{
  "hidden_act": "swiglu",
  "router_score": "sigmoid",
  "routed_scale": 1.0,
  "balance_loss": 0.000205,
  "router_cosine_scale": 10.0,
  "norm_eps": 1e-05,
  "optimizer": "soap_variant",
  "learning_rate": 0.00613,
  "beta2": 0.95,
  "batch_tokens": 65536,
  "train_tokens": 251400000,
  "dataset": "wikipedia_en"
}
Below are experts of layer 2 (counted from 0) of a mixture-of-experts language model. Rows are named router (the router's row for the expert) and show model dimensions 0-159. Each number is 500 + 25 x the weight over its row's rms, rounded and kept within 0 to 999. Numbers have three digits each.
After each expert's rows: "mostly gets" lists some tokens that are sent to it at least half of the time; "comes after" lists some tokens at least twice as common just before its tokens as in all text. This comes from a sample of Wikipedia text that the model never trained on. Tokens count by the router's weight.

# expert 8
router:481494486523488518518509487485466480485478528497515498490544518469486504507517480506513511496520543515519505492521495489529465488509463449517475515505526512575504495502434507442497496487535497457501479531500510522475492524533490458491503513529487468503518496515467522565495446543504529465519539470463532483528494504535488512510496506479539542456525535489475519510522479563489532474484486465516465520476490492525541508492489497511504468462517510480469531473504454473494507499501504
mostly gets: " Los", " David", " William", " George", " Dur", " John"
comes after: " |", ",", ":", " of", "-", " by"

# expert 0
router:483517499487451549512521495474557497503502476492485512529551527455471481500489514503463559513512491515495552460499515483514488509502489486479502490503468493491501498517508500471494493521577519495521428512514515505487526499498489492494522516501484504497497499469515509493430488552476483512507493516529532506464439454496508555521513520478496521510488475483511482543510471526508517515497516505536489522516504484524513487508489518559485479481490444513509503485461487442455503471471535
mostly gets: "2", "1", "½", "3", "4", "5"
comes after: " ", "–", " (", "1", "′", " $"

# expert 1
router:498524456504501543542496469514512512543450481481462569518472517497532508478521505485507497503542520548505517512485504512551511459514493461506499481480519509488528479530482500496533512455519472482562495510520469499488499507528483490470508478537491516523521495490478546501496493475487528532520459457542488525485466489513468498487468512534508530479504502468495489506468474521510488559460514472506476492502477468551528538557472487513476490492490506506499501469469469477464496483468503
mostly gets: " the", " his", " their", "The", " an", " The"
comes after: "\n", " of", " in", "'", " to", " with"

# expert 18
router:551491525520478544520480469488448494488462531477494501531526462463480533446496516473491523477472536496533489508534535501515519482529489470485503502515529491518512475531500504502515488520522503453514446525501501533479548498506461456491506524494468465487474468488479516500490485487519499500517490479532510508491430487531490507525536504534512528456503527489478476528496502491488534539465554487470487518487517492557523498497493528537485473452462473508489521509514459501474506511500533
mostly gets: "|", "=", "On", "|---|---|", "|---|---|---|", " Genus"
comes after: "\n", "-", ".", "|", "==", " Born"

# expert 17
router:521490481485475526516514525474515466483475506461514549505517507497507469489525491474468526500497513501551526448493498448486517497503486473470501500511458462492485498530520480440478485490564508496519457507511509495471558503511497488506514513476484505523499530483480511535487483534479495512502471490526519536450487459503518521521466487485485502532496489506513517566479535536507497536505526506545492511508525492517515510473484502571527499487536474470468494501479521458432500506454494
mostly gets: "7", "6", "4", "5", "8", "3"
comes after: "1", "2", "0", "3", "9", "8"

# expert 11
router:534528521507497495495504498547495453502490510502458488490536525479511493486503509466486493531540540500544508497531493510488456472478481502479485487481495487496538501487466561441534501511549477489521472494479515512499491481522481459476515524513491491516541485485482530513454475519532513490477483521494502534490503508480525541510508522511512567486493519496490541546493451486508542505489528479505480512476518486504458538549469454521514464456501449509460491479489450521499494475465500
mostly gets: " re", " un", " con", " p", " f", " dis"
comes after: " ", " (", "-", " \"", " a", "==="

# expert 4
router:483490506508519515484516533523495503495486472482504503500512504478504555516507512509473513451519552510495484511498503530512476486510468470523501492508531526557494507501462522495498496465532511514515456510472510508493497454470527495486521473522469494484512475505461523491460495566508527506576509487520508504510417532499486466493519518545526503471510538481486476566510497497483503558473491488488449500521475488521463513538500491487465498472504460484508537494531495483455464483483520
mostly gets: "′", "–", "°", " Succeed", " ft", "″"
comes after: "1", "0", "9", "2", "8", "3"

# expert 19
router:539501478499489501519440505510530498512494532497518513491482500450525529505508479506470564461507507542496511463520491507495480482484482494481492479506498451481515480522448503482495464495515501501510491479537521489504536529517509479509539525492500471560512509499459541526487451525465512490496499533559568551481472474486474513516509470532558526470483504464486484511472486504499507577506516466490520493508484489547494494495526464513492511482494507485486485477517453496460509494492488
mostly gets: " with", " of", " for", " to", " which", " who"
comes after: ",", "s", "ed", "ing", " part", "ation"

# expert 14
router:525545475473489523505466534519471471535505512491515490537507497451483474511516491532489494512543535506469538458483518493504438483504480485471528505548498501471487489481452512447508485486528495524545470518554541521506518522479495460491492465496496479479527501502494496496472496531497499487497467490506507531529474503502541527481481481511522482556510480471517473540488501547476502535537505511480519514459473458487529536526527457517502511447509519494467492518482466503484526518466519
mostly gets: " /", ");", ";", " |", " &", " ="
comes after: ")", "0", "%", "3", "4", "6"

# expert 22
router:491544469493510491474525507488505474514458508503504523478471518459472497520513481477474525507515530501524498497526502498508500479528534477488506486503486490539493518511443505461529473521536532454555455561480485512484488485491478472473486507522486490496530480534486526506516502531497554526491471450552498476512496507522480535547493508511554490533473496495495517523530502530475509507512526492479531500484467467539515539492513494513462487497453464425496470498489487481491500472454529
mostly gets: " States", " American", " government", " School", " England", " World"
comes after: " the", " The", " his", " a", " New", " of"

# expert 15
router:484559485492500544512465487507497475520469513504483487527525520481494506491523532527447507502500513515558446505541484494507500464486498475492488453488484485494463480503490480484527505482503478497536423528512527512491526548482484475504469491486470510523493487496509502502476496496518510515511484472502519492542457496487504537475493469499567497502483492496511493565497473485520531533516534508554477468537481478526482509525516507531528520517497454530469535503453483448472488474480526
mostly gets: " ", " (", "(", " [", "อ"
comes after: " |", "|", ",", ";", ":", " in"

# expert 10
router:492513471483429505456517509517524490501452494508473520501478511476506488492530523476495540471533525542555460521531506543477493498487509491522482490543531503490549485484511500492500507483507501487549493504519522500489538513499474478482495468478484480538498485517485515508516469557546528484532461495524521518526443498496515517479517493516507502532491519497483550519517451521473511481518545497486516470479491477480523528494467517517484469457493468461494510445482487486452471466506545
mostly gets: " new", " number", " government", " film", " use", " work"
comes after: " a", " the", " and", " of", " to", " an"

# expert 9
router:509504450528494469503500520518511493512513519470447514491480516465519531501553471457486529544491548488502544476513513534510505491490468454474495452556468483519489507471484487483513453495546509486509503500501510490485495484478502498501559483502468489502505489542465501476468486528480480513545509492506494499514521515543501510483484497483495522470494516497453462554516487523507580524503530520536503496501470493506491486487488491474477489523497456543477525478461509444516536522500528
mostly gets: "\n", " \"", " ==", "\".", "==", " “"
comes after: "\n", " |", ".", ")", "==", " ="

# expert 21
router:472521493496502509534525533523489521539469503473449475497556512476549530482497471459481528476501511531501493474524508528523464499488455497475491492493545477525521439488467520518529484491531513503514477476511518523494505486481478497458533433487492488505512476491529525546441468516498506479503514487500550503509447487526531494514487502483486519526445508465501492533531477514531492517492486475535495530494496509538482519487496511524495492480461524460497544508507495472506505477454547
mostly gets: " T", " N", " H", " B", " K", " R"
comes after: "s", "-", " \"", " (", "S", " Re"